python train.py --n_layer=11 --d_model=192 --n_experts=96 --experts_per_token=4 --d_expert=192 --d_shared_expert=0 --activation="gelu" --moe_layers=[0, 1, 2, 3, 4, 5, 6, 7, 8, 9, 10] --router_score="softmax" --normalize_top_k=true --routed_scale=1.0 --balance_loss=0.00404 --balance_bias=false --router_z_loss=0.0001 --n_groups=4 --groups_per_token=3 --init_std_router=0.0314 --lr_router=0.000586 --vocab_size=8192 --norm="rmsnorm" --norm_eps=1e-05 --tie_embeddings=true --optimizer="adam_variant" --lr=0.00255 --beta1=0.95 --beta2=0.98 --batch_tokens=65536 --seq_len=1024 --train_tokens=502300000 --steps=7665 --dataset="wikipedia_en"
Below are experts of layer 7 (counted from 0) of a mixture-of-experts language model. Rows are named router (the router's row for the expert) and show model dimensions 0-191. Each number is 128 + 32 x the weight over its row's rms, rounded and kept within 0 to 255. Numbers have three digits each.
After each expert's rows: a language model's description of what the expert responds to; "comes after" lists some tokens at least twice as common just before its tokens as in all text. This comes from a sample of Wikipedia text that the model never trained on. Tokens count by the router's weight.

# expert 35
router:120162195123103084180142140097068120093128110120161155166178129126096114146114118155143118176127129089144114155136122167212158105148156065119124105103199211096159129080178152105153142052152102181106133141119109103122138136163101174083163122118128121123145112151153113051185138106145164127198113162118083100124112097150132080130125116110161130131167126156071137140084114069125160137145181133090121107052112106158077138111117132159131095180137162089098110103154109076130123100132085154104171137117133178181188152099093126137132117090177104088162109140139117123157131076150077211
What it handles: Compass directions and coordinates. Compass words like south, eastern, Northern, the States of United States, and digits inside decimal degree coordinates.
comes after: " the", " in", " United", ",", " of", "3"

# expert 17
router:165150162180123131128131116079121111145106115103105172157173142155067118129050106094083089175069133147124138158166084164168193085120146063095161104099143130131155087128140158122149087117168069213142085154072112161112132107149107166139102103096119138128083128124135088109167123157151153116116088129162097078121128141131096074095184165144142115111115164162099151176110196102137181121192124127168119114094126122161115144089139105138106155120103121133085124093123093106161168075158085131073099097136100143147170163105089099147104153087156082080219136110140092129131105037151119157
What it handles: Infobox line starts. Line breaks, dashes and pipes that begin new fields in infoboxes, lists and tables, plus Preceded and Succeeded by.
comes after: "\n", ")", " information", " classification", "W", "E"

# expert 36
router:154100154153128089152180136148120118099131112116152120139161137124164087087097057145121146126062103175188084178154154119144161098121176063165130124148186124173163123133137133096091115103192091166106050101104127125125184106123149168100084097141085131104150126148100081070108181118181181159100106143176142099134100111150109070168110131076153093080128143158103142169118150142136126143123133131127099092101135085177131167065131148169108091139124146144100164099133099091121095060127127127082134125106123119179153198081095107152110110152169113115222128082201096108095105111134160171
What it handles: Line breaks in lists. Line breaks ending track lists, table rows and infobox lines, plus table words like medalist, champion, bronze, MP.
comes after: " |", "\n", "|", ")", "---|---|---|---|", "\""

# expert 12
router:119145129149098098125130156105075091091070119121178143125182153160135096132056083154136153184068136096084073157152105124171163122083133108120093135096181139184162127099165130102176165105149140189151057136174122133181186139169160170105140132211134113123134093138148100129166136167135137109067125122115125112117109080175168083121122181077153149129139140134103155163095131119187148100198129101136124097161080049165136109079110143126123164121124188164096136148102109126145136109113142140114141147117111161146177198119102117134147181093166103113188132061186111117099123137132133183
What it handles: Verbs and prepositions. Verbs after to or a subject, and prepositions linking objects, e.g. to notify, help overthrow, rematch between, against, into.
comes after: " to", "s", "ed", " part", " not", "ly"

# expert 21
router:181175181190083109105133167060073098099125119131145136163158153103060112142089129071127087146067109119114130175118166129128187084096194093097118135118205099072124093105126136119172113078141098154091109152146099098151146094119111132108135121142102140049150115115131103103159176126103146120175055088145090091138129057181144083129159148085137149121138143132080146086086136163148079127190145120094120099073092100129113145069138081096166089150122117143098119134133113123150112163099077135138120137132094145137163149153067109094152123167133101119148125136132075099112080151132166216
What it handles: Possessives and family terms. Possessive pronouns his, her, their, its and possessive 's, plus the words after them: grand(father), younger, own, three-year.
comes after: "'", " for", " with", " his", " of", " a"

# expert 19
router:152169140130085112124119146113054101128140128144143119133167156159097148109109098161174121135079151151175138193161153133184174089157169061095126148133184160190184076100156204051131088069188115164107122142118133138193129138094140159109185078160099138071141104117151098074124155129136164092158080152135123134157128039178107123122100136093136140138177138196109168092076129129160159145186139104091134101112102104131126139061104100153110082171112167133127113076122113149150118157115095131144095118114084130113182130126107126140124074101165123080168100098112093097126126146145128175
What it handles: Numeric digits, units. Digits inside numbers in tables, measurements and ranges, plus units and quantity words, e.g. 12.58|7, 10.|5 m, km, percent, million, century.
comes after: "0", "1", "2", "9", "3", "5"

# expert 44
router:151111153132049058128147172079134131088055071103158095150156181155090145113096106123105095147102082161138120180134132085178184120111175101108122080131148116167150117146135129140158115082157099164151115178062155103141135086137158178147106079122131196083094144119108118112131126157109163137089094152128143095104134153134071113138115141115152125094151145158092122165059127128156184129227130168169092136119131089148130114040118104152096119133088122155101139160117144093162139116149093122111120083127065148156190166141101134207087096092148112109163170100188142076110108129127119161
What it handles: List and markup formatting. Line-start hyphens in bulleted infobox lists, line breaks, spaces, equals signs and LaTeX backslashes in structured or mathematical text.
comes after: "\n", " |", ")", ";", "-", "″"

# expert 1
router:174178156149101100121128135098092102173110099119158166138197166173060091116089110126159138164095113125134101188178088125175182119127190089121149082105165190163166124128136140087119145079135108137100132113069109145165126118142135159093166133143108145075117094086171082125156149160115146121140077171152101119108107060191105050101128148084171150129146176139106163124063140143121170148149121134055101134132096096157145123110099109117100135167081135121108097059087097152120099102138102164101075066135102103108194146164126109179171095116126114075182134083153128141124088110164119158
What it handles: Year and date digits. Final digits of years in dates, birth/death lines and air dates, plus month names and date commas, e.g. 197|7, 200|2, Feb 22,.
comes after: "1", "0", "9", "2", "8", "7"

# expert 33
router:142184162124127132095123137121066130118101110119194151186200167155100081128065104118196172216066128100128068186196109140160174154117171092149069124115155172164137114112159154089151165102149110134097088131157122141190156105133159127123114152166092106089134110096163087156153145129155185135083105137100134128094154122158121076134149169088108165144169135130100182129087169126130121128174091100086078111111107064205158136115107129130099138101105124177099155112092163110169102070100102131146097142146128144158150180097082098157113141139136115108176125087146137130086138110174136173
What it handles: Prepositions and clause links. Prepositions and conjunctions opening time or manner phrases in narrative, such as in, as, during, until, when, plus commas and event verbs.
comes after: ",", ".", "ed", " was", " However", " Dur"

# expert 20
router:151142166188061115147123139090069129095212125112132137158171196153121119151070136126089106111119147109157151135152172112179146075057154106187077107104168101129129103119138158124166112103127091133153106110093123098137094104134102146119132115153121112065165110078140068115107160129198193151168086170169105123122106115180163112167131127122126167074127160136125195112096126111176170134141167104168105112074101133134129128077106083122205135114152147155100125119165122096088091071118114119141106100101094138163206152096047117171156104101142140087183125097126116079101118170128128148
What it handles: Table pipes and modals. Pipe separators ending cells in wiki tables of results and credits, plus modal verbs can, could, may, will, must, and stray encoding bytes.
comes after: "0", "3", "6", ")", "5", "%"

# expert 63
router:148166163121100082151158136082055089093129105131147144140172137137138075117049119121106154189086123149104074145136104153158157131133174087147115137109206154153146146129142167110177150105143099169146103129155089100172145115175110093123086095170071109098171146109124083144175145118145211166182096102119093077111118102187172084128130131109125164140138135158109172105109129113170149116175140103133098083057101054173144136045119094098148092162097135176086189120131110078120092139082119169125142129125078172129141160099094159125095136167125122090143111109177129114089135142133108185
What it handles: Conjunctions and quantifiers. Coordinating and, or, but, quantifiers like some, many, several, all, discourse words such as However, Further, and -ly adverb endings.
comes after: ",", "s", " and", " to", " but", "ing"

# expert 45
router:144128184135079118142176128096115106139120101122199153137155200131104081149117092099058150163126127165119117142142159170145182131136157076077136063121167147161159095130214137100146150109133124172113130162103113109110131112163157217114130106192105132090147124126146066107175167161171142140181145110132114108137093144150179074193119142133162131124170118124080144117084136107169152129117178099077086130087170159156109192115077126206154119128090122139115134163152083133114140140117086161122109124121102144173187157099111123108065138159169115061177136136158116178128152073130129166
What it handles: Regional and league names. Compass and regional adjectives in place and league names, like Northern Ireland, Western Approaches, Premier, and pieces of English county names (Middle-s-ex).
comes after: " the", " |", ":", "|", "–", " United"

# expert 39
router:197159147154098067128123173094078124095102164155176150145162154152126130132076105115122110100100112131138148149157129133168147080059129029136167108125138162148170119123200125099157128096215123157150090154070143121194204093146131219104145154118126122099148077090150100092132135110126170131157096103126104075138146090157158103116106183098165155110116146176114122154082158169139173138205177138138092120080067100129119152056095081131133113170120136157139129104129127089146147103147140136123124128105131151159142141124081127150110127115198128133167137109192102099073100120128130166
What it handles: Sentence ends and headings. Sentence-final periods, line breaks and wiki heading markers (==, ===), plus abbreviation periods in U.S., Jr., Inc., Ltd.
comes after: ".", "s", ").", ".\"", "\".", "es"

# expert 42
router:151136155162096112131158177141111103132133101133170159152157152100098114111088113072127110117121106152124162131152170132121129146159194061089165069130150135180159084110119175068125102099167127169147081166055107093121149079107101150154161096172129136110108133100107080100140153109106168150131126141082097134075064117162149136087119130096149154137175121129109142107078199127117138134189162081097115100172144083148105156080119090129106118172109161142135093077135114174171146133077095130083117088116100091188255155098131124119110107119118070154161141092136087134079072097154133158
What it handles: Digits in data. Individual digits inside numbers in tables, postal codes, scores and statistics, e.g. 332-2-9, −1-2-.5, EC 2-9.
comes after: "1", " ", "2", "0", "5", "9"

# expert 49
router:172137154133038085163205189068127106125145104122119119172171169119089086116120150093113097154102126173185133150145178137174163088111146090142173097125161195157165162128144149137166099099170146143109107122114104138124209123183103183134079113164113186082161080129154103146120120184133130150134134122152131151168095119160126094154161137087125089090131094160104167089133166175180190130173150133112118091069089072138106145147102096148142111130125159185124127111154153143201134131148096106123132108103121136156212144135097155159159106126101157093145143147158117108062099153157139187
What it handles: Capitalized word starts. Leading capital letter pieces of proper names and abbreviations split into pieces, e.g. N|intendo, X|-Men, F|lensburg, K|ershaw, FT%.
comes after: " \"", " (", "-", ",", ".", ":"

# expert 28
router:158137187174113113156151165096140129180117146108152111161176143089109100155063093101159176175124050132125106176132105121180200093154178072094127135129224083167159119096139108108087052113143090153128079158097128114122164052115100141135147046138104150100114100081136081130156148111133156143080105147112096116125118119138133073131151171097139077155188119127131190141094149180130114131140172078076095133120125130202124118105130169107111180138130174122111116111117093120104105130130112172118099151161099125148184142122102132179074134144158084134202160139142121122159122169115144142
What it handles: Infobox field labels. Label words opening list or infobox fields before a colon, such as Born, Genus, Species, Website, Coordinates, Class, Length.
comes after: "-", "|", " •", " (", "ed", "inomial"

# expert 57
router:106220140080085083150142154094088116053135139126127119153158128095131065146127130150100153113123119153084144146153180093149146100145194099111119096155179163140147143127154150130101134072162100158098109132092098166118191154137108163159105084146142155068163131116130060081078138114148121107138107153137107100075153101201152071110100144056177132137114118133104143158110163086145111112171164100112131094087128080212105130111166091111140119148078125173110111112145077121155159116072057133083109074162152173126181163130088157176143163091147095117156156156104107133099082147111103151
What it handles: South Asian name pieces. The article a, capital initials, and letters like h, kh inside South Asian names, such as Te(h)ri, A(h)san, D(h)wanil.
comes after: "2", " in", " a", " of", " with", " is"

# expert 13
router:117174171127081121139179138103075128098120118145139141165183195170071134095092109107134144182055123140117146110159105164173194114093124056131085109136170175138145126080149163097143082095183088160130090139076155161184157128154170165137142118158114112047082095093151074129155123074132147118179121166164104091083133147149143055121093102122183095122145143142085153156088122134129159136156161120091077060103170106163102104124118092128127150101150147151094122106143078163159123128144060176075129124162164135131170181129115154121114134127146122114130130090121084134107149170142126201
What it handles: Year start digits. First digit of a year after a date or "as of", and the space after "age", e.g. 2|015, 2|022, age 56; also place-name words like Township, Park.
comes after: " ", "2", "–", " (", " there", "age"

# expert 58
router:156132159159108131128160112120158081116142081110153102158185168143108116116105113145157184140085083145113123129160116151137161095128153120144135161137192123152152123127175164083099094084139102140135081132084112113175146136098136198131130139206153128108146094096166098138146170127116203103116062120087102076132088095175142139151133125078144179124152127147128159108101155145151151141122165137099133127143072107147113108035127112125121098142115114118053146116114080108137113080122128163151108140130094126180255164168117142172126107107189084129174118102146085130108144135145107177
What it handles: Table numbers and signs. Numbers, minus or plus signs and separators inside sports or results tables between pipes, such as −0.369, 12, 86–94.
comes after: " |", " ", "–", ";", "1", "0"

# expert 31
router:159153110122116043156159146101078125130131126074168139171141154122110075138082069171100098133124104136146142189145131138150145109126135111100103109125139125126143128134107187133138148057191060155112098177096115123149163123149125150128116139161100154055092115116145048086097189149163181121122128175120120096136139113113158082097131139095165099101113152147079140116087074181157128127151158121107135053049164117139119151140166137177173101154137161139134170128126139169105079092106097076097143102164112198132189106082097143116088101124176114148229147095119067118135107107159142141
What it handles: Chart tables, line breaks. Line breaks ending table rows and word pieces in music chart tables, e.g. Billboard, Top Albums, Hot; mid-word fragments like Ro|st|rum, 20|th.
comes after: " |", "---|---|---|---|", " Ro", " Bo", " Go", "|---|---|"

# expert 18
router:142139146122091082126185097081117083144100106147137148145188172146158050116091101146199139145088145143156116195164113128172189111097149131157110101115165134142164070101161161077143136111118117127150015165098085120200160082168134132119135155150115110099131124130142096129143154094150192110091096100123116098168128104183134106104122184089155143099123090162092167125107155135155152078167157091132099119093098106189127079121118128144110119138103142122115183119150153095131148101112112130090146123121120161166186186119111156123109152110160079073186099116127130101073098092109145230
What it handles: Coordinators and relative words. Words joining list items or clauses, mostly and, of, commas, &, who, which, vs, as in Romeo, Paris and Benvolio.
comes after: ",", "s", ")", "\"", "y", "),"

# expert 37
router:118139144160105082144169121050111140109140088170176120128207187147101126111118095114118132158084107090109069178157119098166219118136139138127151100092173144144137119151160173087129149088144090157143096144076141139163166118129175166153080071157113163094104083036124087103150126080157166096159111120141107108145153072189126143101142138101169148120133172165091142165108169129077155138165154125148085102078085133151126120142108136153116132164093176123103160128110129131152107142144151144064126095116118145181197150111090115164091191138169147127160168128150074105086060098121140174
What it handles: Initials and first names. Periods after initials in names, common first names and list or table punctuation, e.g. A. Cottam, R. Ray, John, William, Richard.
comes after: "\n", " J", " by", " Genus", " name", " A"

# expert 34
router:107169165115114068148123147083121137109145122063175134147149115123135120112092112122148077147097134127218128163170186132129177128164142057148095107138193160167119143124181132117105128115153150193119102075103137061167163107119102148110106149153132165085123098111129109110159199109169179144128111101077089103154078179125084109129153158131142150075124114147050182138087123104152155125177148136110072116082134041127120137098120086168162097141099138126100149081143149113179111140103110121192094096098111153148210150109173147108105152153140082126162140123179153153096093081160106164
What it handles: Word-initial pieces after prepositions. First pieces of words and place names after in, the or of, such as exp(loded), imp(erial), Ang(lican), El Salvador; also most.
comes after: " in", " the", " of", " and", ":", "″"